{
  "n_layer": 8,
  "d_model": 192,
  "n_experts": 64,
  "experts_per_token": 1,
  "d_expert": 432,
  "d_shared_expert": 0,
  "activation": "gelu",
  "moe_layers": [1, 2, 3, 4, 5, 6, 7],
  "router_score": "softmax",
  "normalize_top_k": false,
  "routed_scale": 23.6,
  "balance_loss": 0.00224,
  "balance_bias": false,
  "router_z_loss": 0.001,
  "init_std_router": 0.00769,
  "lr_router": 0.00142,
  "vocab_size": 16384,
  "norm": "layernorm",
  "norm_eps": 1e-05,
  "tie_embeddings": "early",
  "optimizer": "muon_variant",
  "lr": 0.00311,
  "beta1": 0.95,
  "grad_clip": 1.0,
  "batch_tokens": [32768, 65536, 98304],
  "seq_len": 512,
  "train_tokens": 584400000,
  "steps": 10012,
  "dataset": "wikipedia_en"
}
Below are experts of layer 2 (counted from 0) of a mixture-of-experts language model. Rows are named router (the router's row for the expert), down (a neuron's output weights, with its number) and show model dimensions 0-95. Each number is 128 + 32 x the weight over its row's rms, rounded and kept within 0 to 255. Numbers have three digits each.
After each expert's rows: a language model's description of what the expert responds to. This comes from a sample of Wikipedia text that the model never trained on.

# expert 22
router:133111084133167153142097104097171202100117144134089073153163138089181131115182155169170156103095102078170144150151178110156114093114174138155080114114170170153153092178082089142096155147093163136133110096106166112097090088173122157160107091157167084077147153184088152086149105183110091077
down0:158091074085104144148129113122129119143162182114135136112134096187164117109115145151136128125122146101131113177186118166133171122154144149095151150158109152155079170108125115107146187123152129207061143116157160115128106096182134151196163096171132108149175151212131040099128133087155117079
down1:168095109114131145166104123134131142117191121145177168070100080152159150073101083143155131095146083131114116088126115124079118116094102195121120136101141127150158138138138181161128142159197117125119133143109065185150168155180164092104082150058144136068168169096148075148129080104178111123
down2:114119096114162082082115093092128090123175099139132142118100079112117125110115139083173140130085124146113148165159141106147123144139149124142135161118071132133097070123142054165109086108167147092154176158086131157193101118100110150136130131150102121149123122161106141163163159179098131129
down3:165210152173096077164168124128087150131122187093164138109175139110132134086182140129095087114086129124137147145149147112171132152084210137119118146130104153099140165110158109122082149131107108057147143187101148142113146119148097157171122062140076105154115157161118085147185090143115108115
down4:121147073177116157154140130116089065106121108069162137090197134130101155160062137100149106134134098082110145137163127139190137157145108135133073172112127130077152159150117164104099154029164080127114085100072131151123141122065084170116142229131090186149082100113144130146077106125132165120
down5:123129132168120123060086090161126099101070134077134110183198154125084180091142191142141146153128162137178149161130157079073148137119141145106141106123135129128192141115093099180133145140143172073108125135043083133086073108131102125140074154164062115107093182104123134131107103099126127112
down6:118077156108111208085133074132101136145159112095080150066093117143098096097114088143075135160179131078152164106137125065116081157114084152194118087117133049073124121100160104150166125087105149135073134095115128130116152082200131129114132148068114067149112169152169164128166105133102175114
down7:168149163082073112105102138112130160176205112122198142124180087086133098082121149107125160104121096157111126147099109131105034165148113191105119140194147091136150100175099107123111124108086144133143111155158165120153121092090098140084073161155141111150108162151113138094089108153101167120
down8:090079206135123126130054136133125126138080133086181104135078099134091133115071114124107121047176149103161117143168145122141137126093168122112136164127129121135165131189166160157122157126114128088076102092124087106125142123152104132169140098131186072098092173156141167088121119122147120144
down9:126163158095094122133170101122089133131117195130170118134095077145138132112181170155184166074139116163155161213115133186133155167107088102115135136138160087102107166103142100143141130191131084154096162103177167123157105136139209107175172065082144101126120160149075153123080111107112082085
down10:164115121124134103133142185069137240122103147133092125088096127100101148156143165133116088153153170118096042155164140127144148116105090126175175146115126095145099121190133094081094182103132145140135136087142101143151218124159087150188131135152151127137165147122125099161058104106164150179
down11:163168120070137187136162119114169136086111151142079113126124100132138146142120105120102080140114148082104123101077137072090123171121159090046120082072080132169119143089055127138144162147150138139148065084058196090101168172110136119134188153097159121110144138119154177104128135069146150111
down12:137176163152127133114090144118127105125100126156131178128064141100158144105136118139109200115090133084102130098122130109087084114135168116087135159113161162056110102099178161146132130123113155130158137194100108109159104153159104124095147129097100138198200119135095157149106158187141104169
down13:101106144123151126111162097106071143165103121156090171162113092123136151139106152156155213174136073136125154170161145054112104159174118090123091146216133134125156149142097097065130079079117159140187147134156172128100149146061111123157049067104138113105100152136152154184155131126161115124
down14:057114113061163136142132089074156129106057086118109166125136155148175178143170114092096103132144084103146156155158127135147142178153124095185161156092110124089120135168154094122092082122152114195131113148105110135132149072138122180153098080075147110151086156176156171144154131142114118157
down15:143079141096123092116157125133130091123148108094204137136103112154133129000085174155129109167097082151108175121111064071142119100129178130121147057098094166100077146130148111120083129160168137152140083084127107130102110106176117146148104133119064099099154096129127159127149145141137139118
Description: Single letters in units and abbreviations such as m in formulas, kW, p.m., St., plus word-internal name pieces and Chinese bytes.

# expert 35
router:134107084125167155142098106096171203101119143137089073155164141090183128115182155168170157103095104078168145152150177109155114092114175138154080115115170169152153092178082089143097155147092161137131110096106165113096092087172120158160109093156168083078148153184087153086152106181110090077
down0:144142103145140075118094145137164111139148083082152136136129105153112050167197116200130155158151130134140102169049113175129128131208138096127149087163144123116137079160131116141131117089144119134129155089068144067172130135132111103139109132123151132128091124146098060148095065157162169090
down1:172151122133081151111132137114129109142095109159157147121061137104164127107147120137085149131116148132114122142214091139145179158112145161126134121139137117121143186099105176167145137147227122091176146104123073127185084146145081091160105073132159109192120100189189109071144132118093186137
down2:108139123147105108138145140106126160145140135126092123152150083133131150146140103082109112140165137146118138138209103138113165164112131132139145075155095149067106101123113138120056135180124148102138176065114105173170082128167064125160172211110177116135062136125120112119102120103140096164
down3:127130147117137173092133150187149119095136158077122107117154153136125114152136151082099090134092084107143148154091144097167177124048081087147101142146091146196136081117063146129153103147064108136127095125124144120154141088134138168122142157053166110129139098120151115132178168102083122094
down4:093144105116126152170110166158119108071151096110098142115134132137139149116128137139146136113090156178133061142126080111104157098148151146117186145059078081098069090141109136121107167159158140079137110125123109133107046118131107158122107155150108113055094118098085114114087102199193142136
down5:145110112142128189082145142141155136089104126124140109016143087106128123111083133165118087108166104096162129178090099104145108168114119089125115140129066097149095120119114103105158091120135136148149117182151111126090049124133151114096136135140073122087118110106160140167208142155120158130
down6:175123132136098160132073128072181084107112168178142186138144121158142132084106136152083111076109102157194091134158195160140127063113108094125116158148231161106138157138115106131089173133145166130119152166128164148123130100171089139167147163117140120141111079140092119137171115128158171126
down7:139128129215074121146158140077150168143086116148142180139119120139121098151133134169098185025070105106094091132087112130149146041115103165172109069123138107111184113122138073092160098144123044193108157101173134163107125093127136127159147176046141112132155151101175156118137102092124183137
down8:142134151136157127117110144154131116120058111138155120138097106142179160205149103096113175094152155173107118169176120147131143124151202140140148087187135121147135174142118119122109174175148137170137192176214117119223132142119145154117136088143177060068123192155080150119097132154135101103
down9:132157114120100090092180068125121167089085118115130128172121138113103117170098145165119093125164131130181098146141091097148058088155054096140122057172100104149128089163162052050107078136023115186124184111139098110142146181148161105119128147122121127167108112112142147131128085131139110165
down10:104135133193125106206176119162067137152180144104130150106163083125078135108108166154151050113107130078159127069126118128117124133065148041166129150156167075147147097153097075102174161182050117106111195137147143169100108127122114093151126150135132161159123111141123122133150150170090105153
down11:141179091156138137089158100109138114071155138137165155136107117140109121102136123162177140164173144149156126196168140137189107073165123114128040108174178089168129161183111047185106158108162177119134127133154107050113075097173158177161101078102093125146157114135143120140119179138194088082
down12:140177169090115121159047104101108117130066143091166093096140192081113108112115117135183152150160083113144156128113149151042160115108198116127129125166084106103149163166168125132107153129092122139210130139125119152089109128145072108106127186088173119105072170033149157098128177116144105102
down13:137102179107177136175136153158139148183132072109148166157172165106148098099125145146151098128162169106149124147078118097140118139108146108158172075118171040144110127115147129132142113088148124087165144093085103087117150094131075159137135137079170104144141052175122098161081167133093086136
down14:098157126148135122116090074126144145173098110123099151190192073094127129102086135139085105152037108089126073050097087120152123195096156125154073164107120147170126127071094167113166095110122065169127107152100179106121141139109119124124133129073125106071140101168150156182082126110101163114
down15:147239115149151135106156102173127170156128166142088138113093083136122123094104161133096132106126129172118138127136159166085093129153048110063125090117137163182066133156150161085164162090159081110208165122162121189108104073078111105141140093091143123207138169137163134119083145094168107115
Description: Opening quotation marks, blank spaces and "(" before titles or roles, and verbs such as sent, promoted, directed in credits.

# expert 47
router:133104086121168153141097109099172203100121141135090074155162141088173129114183155167170157105095104078168144151151178110156113092113176137155080116116168170153153092179082087143096155148093162139132111095106166113096091088174121157162107091157167084077147153182087152084150105182110090076
down0:098144157106159115133106116173124097161083107125090129140111145131152090086176152065142184081141073144205121137119133110140084061140188158141054130136119108142130145151092108121177119069094164112102163194122096144096080146080072155102085158117112124096097144119127109203104144145099119093
down1:137142096147150165185186139126147109131147127070144154091096135171122128128074095159169135161130126131137071116116158082166153115081083126162075098149091143169072131103133136102135105114095105113200186111072176135090179157089137136099092159137161106131162187130125090161122084125150156159
down2:142090091102126099116114138145180176139091172117094093131085129126152151139147103127122098118130122099087121103162101145136130112141117112153085105113106127111172202110141151126111109114137129096107096109088138113067153162133146123143089104107077096055058168138107094089101112125115109136
down3:125103123101093150154168058173103103154128041111127129167140152146131148128136156065097086129185150088133160159153111104115147125134093130157141146084199144079073160159159138134118114149136156102085150084117176142104136106143129147095175205115071133135116154218129105095124188117148078143
down4:161116140101148124161135125160142101147076199128141099118084169173154119175135126150130153154132135159163117080150077130134182115156086170153092155154134081109143140169129130094180098111035070105157162144081131161140103098107128134157087137133125110140176128112165098124073103089117105150
down5:141100066114153144054181125132091147215136138161132140172138081117126142087224105136124144064125224101096149089129209117137133111142084062140087176158137068104109182077109195098113118134155114135089137187186116124118173133109152130122171149101126138097133121121102151185142144112094137139
down6:133153113166119167189117136160116098108090150111160119079217141115094144159157140140130122135133110152095142145156152191083175163152134106100099096132115122107113237143129086092125059094117087203123104134086095197183155127168135141122140115120100144133067152123152154131177143147133126082
down7:142178093110186195112126153171087093115098112111149109107109169130173130120138078110112169158138135122084108137131132174120078146080116113113121118164172145156158068155185107146089104138134111109089125108135170116145137129083116121165104164156116113093180116178173109126114094129117049150
down8:136120105146084119077159119122130186107084098149186166169171125107092133038135105077156164050120125174124208098132167160139124095075146116159104126150101120102149151112127155181194104185110117128110093147119144158162149134102100150106137118118150120111097102170064180148119150127120103104
down9:152070151144113052127100098149051121156118135191156115142139142107123135113046159082189111135137171138060107163124134182128091127079111184164119129114169037120214150117106123094162177090104129128164154156107152149142153078149093095113110129134144179113129149120188128122123124197126111110
down10:161133135097129161133152131130179096119100088127107204094139117112141078240147173116133128149140106063112159171153156071165124191161104076110101127118097196142115169152169139121060107108091098116127095111101148178182153140147110138164160184133143139074155154144108129113113093097134113148
down11:170157110159107127140099128179086111117139161044180121129150137158079111089142160090092149148096105096154182096116143131111100111185159098163102156152122128069145153116087103098067159139193067154140125135135132154179130117036121137128118133160160108120112177066145113135086121175139180084
down12:115158093150096134097102139127082082112093073117136169083135112151102122223130114145160163141159127132097197118158159108134093117143079125124124145139193113152101109169145171128123130138065126124090165111076128146073134124163149113156153124096178121168102090092107114083067082131112122155
down13:110143164110073056123100072155134142087107176129133120101129088107122135130140113126171091040120146168121166106134111151113159090125074148100120101166160149160075127045059130127102107152153097110168104072136127095135165066176166123181126137135178153109216164168155126149171089123147135088
down14:159216081144102172160110155146093087193168189142156116128139136154153142139151127112172154134145196170157176141173165084145070156116107076152094131084137130094118187093163123120143132156133134108093118120144124154106156140138147177162172127063081153074151128189172133060106127107134111152
down15:103132110140116188114138101087101135101179075150064147064146158115143142110180162132134130096125153110159115120168136090104120101151086111140161171096157160114144136108094142127119123150157064168166177136101115128209095153186102106121095146099104132087201190102145104108142015071093098072
Description: Years like 1999, 2019, numbers like 000, and frequent words like well, able, large, founded in running prose and lists.

# expert 17
router:134106083128167154142097108096172204103121143137088074156163141091178129115184156167170157104095102078168145150151178110155114092111174137155081116116168170151154092177082089143098156147093161137132110095105166113097091088173121157161108092156168084077149152183088152086150106182111091077
down0:173133162131123165140118103140096095119162094143118115147091110137103118135136060123157113132149105071125117100165100134132099133126096109137085164132143157119116152123140137151109135105131150138144147045195120129077135159157105108102162155092072102104098098157204147100161133153122110142
down1:136165116143134107127154076076119066149107109110091148102127162128138070042152128094146121110139134165173171096167099187113116130118156108165110122139164082110106134173095145094157125162107197126125112126128106181147142125088095141145043095134163134103152168078103154148170151060134051086
down2:107157109137103134123164145142095152109084107130124098122093140099134118081147158066130126114167138138163153135110106083132142108195107061154127223148059108112084152077098124084139130207170097116045156192148187127072073101164164127196119123088125086128129145081117182119121137141119127116
down3:150161132154125131113141126131171154053178183122139118091122174077138162178128109160093066120146151122136142139119131102117186170161145126144098169125098214077126156102138126077120142103108122154072133133168080104089120181093171092081112180154136120107164131149151133162120103129139147077
down4:150140114151116116153014089083172167133119116151191060103176127115117151167122107120111130148125097120200131085106178080134195113113066096130148140163121156115098098148186108146073113181128084134063104128151136106144144149172060141073110131126086132128115148139151118156110142169115071153
down5:114129152084137180170128155140094108105102146129073168145088148147141151117153112134174154149121114120113102143164150152131098176079150156073132091130147098130059099161113152103179203108144131064113033139140145103149121133115094154103136141085156144140219161124132155200135077122119108161
down6:137120063081085112114112122117156134130125116106112074143129100134132147125111109124063112185163171120133081136165124125166153065094108136161100148083143206154100129077129145098181114127158092092114094056125102131094141151043119134125155045112187155127118104110091190140120107114095160071
down7:116131149150081128146125087157106151136134153079131102119168070137129122113098102145093116138094096115151143144128156121145094156094088137135131130110094161133134189133045168141149093174094148100127134098042105167138131121106051170106152195158129205150148133095157153171077161058128125061
down8:098107129146087083104127148125175156106106106092140088099187111153124160167152124172094161103165130164140142163122120099091153106109122080210117135139075118113088146106105128101116154148137137149160136106148127103136112176193106126147097111173150187109172144080105113156072129071109137140
down9:157162138140124112158111105076149059073110034114123076084152118165108113122115131098090118166141055142130101156116089080135109119157099166104061104115208143165148120139108091063151125115150225097037107114141193106136107167136084149130139108101115120109118136109192148084140129104097118120
down10:122123155130161164129124119143205174130113146135131070148097149118140170081133183082170191138115145156155124089118151135127153127163168114137119156163112118129150180155203141127113161094143138090158173143166102083102110067123148087164148176115205060135094184130161130164119129106122143134
down11:138173121143149189116095106151177133135127060122113100101170125142160171129108152139090167145130112154170135135118106100135123060077148151110151169187097110152140155160119144167019163144075137136206088116209128162134144151162133063083108134127115109134163154133137192183143065072113177124
down12:174166180131128138140160154124078191115094115085138116085121134138115111120178080099192134096068140200160128147128149162109118118089115136138168107137179118185101153111137181133119169171107142114112133124149131174145139127106072109176134172130088135106192109137100112111101127152125114129
down13:146102114137128101120162150162142161105142053135103149108116165149110181190127094179136119071119106130085100056153189120128087125199132141156102169186089076107103084087082162099173125129123123124082134119124114148115114108159160123094138123119133146191138138200097115050089110150173127160
down14:116132097148110123112113099113142161107114103164048167136147081125136155163145100124131060129119106136161109084138159107149102104199090114183083106093169115179123127143091166128107168142150116137107223118101210132094218101062179124146087104142144151076146156101104132153088172133109121121
down15:133110095136105133094144097076162138147160144139131152119208129154150152094079102185142089184158153127083138143113113173165126121145122087091141160136178140096138157156115084089115188102079137109131150058179125046162133121148098189136191076114084146083137151124133091150135128116060142092
Description: The middle dot between MPC and JPL in minor-planet tables, plus first names and word-initial pieces like John, Alan, Bl(vd), Sheffield.

# expert 6
router:125145167146157181168100076137166163128077162138109127172142129110145147136115155137151144131135123096137130122097158136170122111143185177150103114120112131187161106239118116092127121133099112142063131123087147098167141097164167176154118083186139056114156149165115136003123072161126070095
down0:138141145132094131125141121157100088168122113127184088126177051129144090122178161078081093142066124139194124122092094157109158113114114141178096134157088185182088197107113160102097120097075116172159085131102081104101148118146097167155094153103108083199105129134131147139154174185140142120
down1:112084111141159100126126088129131142122121112121154088054138120151109142142079099169130123162063128099069135085170114144097136112113124062102139064120184106126096157127105198091167124138051096205103158071161099091120101167129116118109141097159173113183128099126147206146076073101121094151
down2:104173107134112159098125112131142192164131139095106142185205123097075098170143128138152128145109150152117150169165141156087108144216071104173136130122058120146117136116087125114130137120140126074056144122126119128092093088134042062103111190106129159150128111132115077063086199119124142101
down3:118082138086136127096182105121128127159097136082125086130107144143106177105117134114129121128161125075159079121127124160111077123171133123095142169080105131146090133133064106164157143153114037130107128191131124135129134115111130146134142141168093085132095147124121106103124170116119180129
down4:214103105105191125113145144117097100105141075117148113103131181150143142133092123162097071114154072107096173158089111126082153113109154107103101126115092172074135127103136129191130116133081144130137118193171124205111122128107129161115099150136122080144110111121117122168105142105128169122
down5:103088170111175172119139147170128123138115120097148163134145103116135130126106137099112113187057135114112219108103176138120120101128182095145141099088116118150165179146129102141175150157148122124126143193173144115101152187095068085113030113158155137097123144150144113150103105117100116160
down6:130102094153198061136083121095135104202050121083124075115084085120078163177169091163160126166101086127134118150122135106109183139147160111162119101090106047127086063064116138117116141072125091094112132123097114103182155167150109155128106121163036083141090128100190097168201119111145116163
down7:071153132122094125173140112078108114137116101130124176157119236113125136121147160146126103104104072170178136117111084143063092173198173102180098123071123132180101112099085151081114125066106127153147097105124127124130139132171151117099129155084146068154134094077077156073100122163162086127
down8:129109114126125100177096147167073097159156105155154188114106121113131144095123172123111150108138052115094051136084083223120117087187118102202156068089105124179054161137099152103094157103190134120156117135109055100132126147138090096102135121080116089115125102175119101158110106109099112114
down9:099131100131136114099061135114127089120167062128140134100125041114130165103076098161110085142095086132142140133105145094215122203134180177148062129122064095103176110099087151111082105152100055063180131117067151123128160205168175105121147135105102115110118153126148091135138105122128082145
down10:084125092147138148173131117142138118135116156110137100132153133122119139133104156162125075147173101107100163097165102145137168169102104123199137125091120121190115061137117119172037099156177117164134132201113156144147117148160096175141175118049120140109136159116124111133178146104059185138
down11:127115190147140102149158149175167149177121084182138131117163152132147093078171151181249087088129186168112098187106103085117126170112123146181178087123218149133144148115148181164158146145092148156113118174126143143103195105103122177167099133171175123164123184132130114176127117080135154118
down12:129198185089084096156111110055128168052125059015121100097130141151122162161171174117143111137145097183112146101131186054104127128102124109116097160115122184085174105072156143113144115119160072086112143124185142166099151150102129100102133111126090145102043187109131110141147154086149138122
down13:110116096136105153158115144119147149118136095110105091167137137122110139096103108113115130153111082147128129087116179062151131137104119150240127136090084172107128127094130115173154159055190141129189106165127084125130139170107165108148098163151094125140163186107079133139082158113106099115
down14:110180143139201081067130133107107126127113087022169146156165107135100186130084148160084110126098192091141179214088190140132130142175116127170100150138137151140091120137129104108179136094115126159167127105151158167125124125106097084139101141158073122080082162077146118071190186163121172131
down15:133094117112110136130144199079107157210134124162111086095169126108166161159152210163093142173143110184167110159076129089159091115100166148155089182137214131111125159103143116084166137135084147085177082169118133100155147152133151145151101104115083075162133129053148170125168140157117101100
Description: Continuation bytes of multibyte characters such as CJK, Thai and accented letters (Æ, î, non-breaking hyphen), plus word-final pieces like -ings, -earing, -ms.

# expert 63
router:133108086131168153140097107098171203100119143138089074157163140091179128112183156169170157104094103078168144150151178109156113093113175138157081116115169169152152092178083087142097157147093162140132110095106166112096090087174120158161108092156166083078149154183088153087151105181109091076
down0:159145062067126088090139102128114143129158132103174123173158122165149063152154135131151049092164184086101121103124145100168165086109143196074090117161165146065139147087079159068134020135088158112138162125101129104186116094151120153133125095122092152143151121184139129182109123121130137134
down1:166112111147163104148152145162113082085164116141128147134126136142175150146104117140104151127154116092134141127112113203162096161140120176103089124042114139100091092138141122119163071168104215168135168175093117162074104142077156098156181136140060154128152128115081132166082099182142163170
down2:093110116145111173145164096122108072062093111139122066113129186122130123105175171129089162121152136099069133131128141157156140109137128141165119099157114079127122108142130129112084100124107128116131125153119123078127104125093108181106128134146113122134170094150117175149194093048095151087
down3:131123115142123072195141193121174130150129146109132108053040064153152180172111113171193162134161119151170143121092144071106097131136128173093105104108107107126140146103121130127151102144113132167157098141144181114134128143176167119139097136137090130151170165143184139140153028107137129146
down4:151083102111150161163063115094066143126083139141156117114137103138150145117155119123084156123160167133183126137122145163120090096122163138109134131105196141141133131105114059124082199144088100094097080162139111134101102099118188072118161122140160132144157096141123110132085150110099100210
down5:118095190124134148190086113093097115158140147118155136183055153140127178109091176111128165141157096139126203144135117188148112161166146115077142127166121134111084145179073129126084153163112082102118153105136131191168145085120152155133072139158124175142130162100141176082136129153149134115
down6:126174092138240169145170173148102147096126109128129102129142131088113144135153157143116119134151162080098121150175165158150123097128150085135145176105150181119111192111176080120192096152128105142150145131124181178128129161097178118076108135158102182108197125131100165123206121104157183162
down7:102092126149156134112120089123141131138114122178078192092122102100117165106157134182159172157111165130145101123127136219141118126070117128144210133102197098120094100138184067122125152125114110142156135124154130106119171146109178148093082082133107143157073113109099104091170097081153095114
down8:092141185139142111081142164176155142167053155083156132115129141147106117153182144079154155150143150147084108078095163166116168136160127135120131172092125158169107085145164089108125115149165124125143121142110164082193135146083140147148141175127161109081108137098118148112131105134102148155
down9:068066122121091127114110178101062136118104091145116202098143111160122184127125119158178127113139139083151209150180104152089160129189112145141107149084133137084155077240168090102113135098174145101108121224099154096100077125131165085150140107094140114075140060119155080107199148105133088136
down10:186158148163134133054123178149135103089137122134113128086202154111092084123098117088113103095175152159153163130059126128162105153148113106136158192110153179098062148047172124169144106121173126092132110157142141098122169189123149084117168151085178129179093131093085123140085151145159155160
down11:065110098143127075161102161095170139072103090133114089090100142117122133105175145165137096129133156102110096081157114163096074165080143123078115068196099137154126082184152111121037122081099083092114121172144154120098111122140131138105127144142103135161196099185095133154135123114082106112
down12:116094092084102113085100135076094168176150155119136085124131111143134159180064134174125152143101202120122151108127107130133157094084112106091064111124131126171172136137142160148194115127151139103170120138179119105202070124131128162110174187184072164119105085138091149163154140144144139136
down13:141119091184138157061116059119138130171090188118169144044104145113102147097120176154096076082143097153124101115193109068099121140094099144045131109132097131119098141148057166127122161098134085176081145088157136101111134122131108146120102088125159171136138114112114123103163156153121155201
down14:129118100134107113151135109130125154076130095139089102159149141094072120121128181082111100078121178083127146117100168185129085118131102153097083139102120107138166138177097110190038172107151135145139136129137181108130080130124148112167174058142068093126142107087186145093158096075095106171
down15:132122103114149052090126155129116115161134103083142160103145160157097104088179140097081111132188117138116085170125145127206157126138146137091121092165122146071098160128182145157147101133136137155178094147188106142216081094147111127144150140091152072157157104109125164094121160141147154137
Description: Common nouns and word starts like form, owner, manager, members, United, plus country names (Saudi, Ireland) and surname fragments like Mer, Far.

# expert 20
router:132111087144168154142098104099172200098120144138090074155163140089178129115181155169170156106095104079169147152151178110156113093114174138155082117114170169152153092177082087143097156146093162138131111095106166113097091087174119156160108092158168084078149152184087152087150106183109090076
down0:160099105130121138098129092102120032109121152127131111092127114144099081048148118045162098097186143123160109158127138129059157105072083115139109087178146155115113130089149120100165098131129118107099127054159133104128174161100128167143156075168191083144121185092103090172127046139155127156
down1:148170169139106119093171124159112081154146089123148159128134139146148163074148073097131149165161120153148052105121159107136145119187132097171088126112135113121116140177154166158133098114125178147113170105110145107120122191127083129135162085096116161127146071140122184117108149107157040122
down2:182096123101134150091110083145120113166183128149120113171130133122138097136134148114195054148175100202109062112139053169115105119145149093106119141119089102145172131076094108106157090123172051104119058159122190116098165135158149054053178117157121136163175195141125117135094142143095120145
down3:089113189103122139143143164117132130129200176112148127116103125089143100098116109162162129110129170132112130147099114143113145123193163200107111132102037163128113094160105116162092132154092088124138136113060096085093174108115083132147103161146055149089068145102128082113148119105159146089
down4:133144133136166150112139165167147142184101151081189095164123132122141154136125187163067112122150165156124200135120147141131123140155071123115106151136132173160119124075173145121089135140132131156209168075123120127116072150168222179183111107121134139094155095153127146197070140080168171082
down5:103119128138140140133109108108118130151123138116147148103115130148154156177105104178122151138094135098130122082107073156126164131091070101158145089124062100101101151130106113095071104046101123127129138091131105117180162088145109104139141133126065124120126152134106054101130131152103110049
down6:104158136073099136129116087159155123167154164129122153122093132123131120104151104107142143152163128060164060173150123142118221177132166095091144162116128146060115125133177144095102096070144137118160104076052107101116122178076163155094148158119104188131111168106135118067125176134129127141
down7:110158116056147127120097140138134139100152161123083143136097073116174135184183110106082162097080116062072106137138063118092114149150151166068085147094071154123088092145107129087147163110093183143090105119096165099154115166130127121093125103124167108126117189110103126097175168117156132083
down8:126133110092173152209110133100111150125159166076128189116089131129154159133107100137136168154144100107107149189059159107140106156171115071112116162117097135120124142123180158148086087162232097102136124135131080168162117145108151208131179124188163128185126125143151163145146209106095109215
down9:158176065095096089148156111145176140106175098082158079118110071111177116120054154134179144097093150083115114137146173109194126136163113170157164113094133176114089108104125122110106079122143215090144113103141091085109140123108111171217113144124071141106106156126083122086106128123155181132
down10:135156129161092111083099135078110117113141148104154173149116169135132086105168092149154113156133094172178087150221133167130056131089122111186068159134185124184136135101096130145127043197156129123102110117138095140163098157172143123181122146089127169151100139128161114169117075106081122074
down11:169087135190155129063106079142154061096071072116136110109105124137100087077130107150074158098097112192200115119156095148158117139083117101114105141149123142141107136120139074151104105107105113115148132127151163116112142150170142105113065060178121138094165129157088139084137111112095136060
down12:153140130146185099178148156113161055102129136145126171109143134146123113144196172107193071144126105121163118162100095105130222115152141134168144078156118083165056078139150100172138150109153118141109108086136135128146168120075157166159136087174100182159193124105123155112132132160162102122
down13:125121111150121093137181076082112134217132179094134105112071150166125123114084122189112126103115165153133113163174145098143113210114110111098152110122068084121175147156119114087161151076122099193145163150191162088159158126169135138182087078096055141136148122112130083161168161089124045169
down14:111163107135144126073097103150127166139141095128063087181177131145126181113137172098105125114195138125085147139083119155124117113153101108140087151132072148114079183108141123108105144135132142104086114075108113123144168158122140156132117128073075155161139148153152185184121200112191138135
down15:129143133106091147115143212075108112150109059089051157092063134118093124105137108063113136118141132077131116197174067081087180114132123123152103122121120192087188117139103146103164128122104161105134125126139110193072154140154136070149114166127139145136145149116112151170103108103144139136
Description: Four-digit years, mostly recent ones, after "(", commas, "in" or dates in citations, tables and biographies, such as (2018), September 2025.

# expert 16
router:133106085131168154141098107096171200100119142133089074156164143091176127113181154168171155104095102078168144152151179109155112091115175137156081115115170170153152091179081089143096157147093161138133110094105167114097090087175121157160109091156166083078149153182086154086150105181109089075
down0:164118098123161166138119172136130092107092079131125195102165111123137119045144139073163165090160137084135206102156158108087126123202163137151177135103121106151145158153116133149104111098163156158159120147109121123113147125142089146157171114115060126088109154171136087119115080147153081103
down1:136178183175081141077166102127041090175124114156126139083131139146111191101116085129131079133064098134173195137124167133120132180117153075144133131164114129103132142120121128133110125141158086172108114078164135045131159185144129135149130081164091111139126145130094130096106100157120186150
down2:159154160144157146121116064141151122126118145081177102097098110140140163040130141096158130135185118151128108081141159105156142141141124125148119181115082167157100077145114087082048160123127144070115116081074147108166109078116118162151172118115121123135094176124097150168123167183108106160
down3:126165122112166112142173117171102124119107083109173128167117070120118130105102119150117097093117085167121169143101188147130158119147208098112099134139180159133039102114134104150137122134166169109106192153130160159128172096106132120124121150187169157040141125056201154151087146096108135059
down4:126108147121115143135145106113113154124096119166138082136104110112155100166120134139144140120176178111136141183154080080189152146092079168146154121115189084111081094157162089091091130155135177111201146096048134153145075110144094174096089136087082131101145176166110177126114146150163110155
down5:160166159125152161120130085168098134125151120127063152113135108115116135155133125161101092156121134099125123121159085144042112093152173084170139066137109154163141178135135177140157169124192106164109108154120091122133165124114068151182135125065137140066085114155125113104066110129162160147
down6:073195124153094147116153127099159116126075077075193147127111185122117101101066126123142137117182232188155140101067077123103119131141179162131110132138099144117082132138137154151138168107093133097109189088127149058164137140156198141102124097161088133177178119153223141146160068150135129115
down7:117079143128099140100124172103139166128174118136145111118127113123110121081105089134146121096138182142093083089174054099098159134171127116140141134131141154145185113149108130135153152144085083204106103115116136037137112094113167134139089110169101202095129103102174156181154099123165139133
down8:173201118124089117196182146154123124103137119122103133170119151094152142166152097129172191120095153175134157084148104142155162141132126126166135109173119141125103045107149107104089146153122085143198092092098090123125109075181063094157169112093160124105127113157146188135116139152137140096
down9:132127121077086134125147145106150150158108124103190154156144160132176046161155134097133104106096128184078156139161130098124165065120091169151101135162110172136116143160108130149155156104124128085095098125157102182172123122123115129158120180116108131101136118080182125129136177128171129169
down10:131090120142126121113145119118133105049173094144111156059101116116138177126112165150172057111074113126146129129149087099162133103105172149113133068177134117139111072122172105191151112144147170140127131117072069088132154123131152087157121114135106158170081110161129103148140124059114151168
down11:135033153124136145130169152113167105140061082137119088198140174117086091153116108112089152125173148124127152154203115151144169125125126124123136139131133155099127147242114166086133098168122092101099177127128069174146083071075191168162130094152101128136112106164119119064155106094128150152
down12:114174070164095179116180065169167141105125110172115147170098163116156092182142140143131141087156153117138190061118149117095121136080080106093119110118173138128122116130102100157104108138137131145172123153150170057098121144169137115108084134092127135117168116116107093090123117164087074151
down13:144159130077125038113076135185125174163162059103101154148134150147137123178085138152138170136125107126137173101075132102172085184139092141145114083137091108124142119121103156145146147070121113141092122178151129176127139093113133174133118149132114161138087118123160066188139145147092159145
down14:143156108103106134154073073121163150084166160181109107041153139084150165178159189119136118216128100227135115077127158170117119117091127072095151141163133126159117117131139121120105142159064129117127092096112074092142143125098180068155137144129137194132157085190137127114074124093160128131
down15:113093135154151112073106173136063112156150103133119142166104150166178096083107145107140194113132113102171211051074091123151152158177107156162137184122086109106095175150159132147145127139128130141128170047147113088151124102115146124167125160137130115156135149180148139095121057130103104170
Description: First-name tokens of people in lists and table rows, such as Kyle, Francis, Alexandra, Zhang, plus team names like Ford in racing results.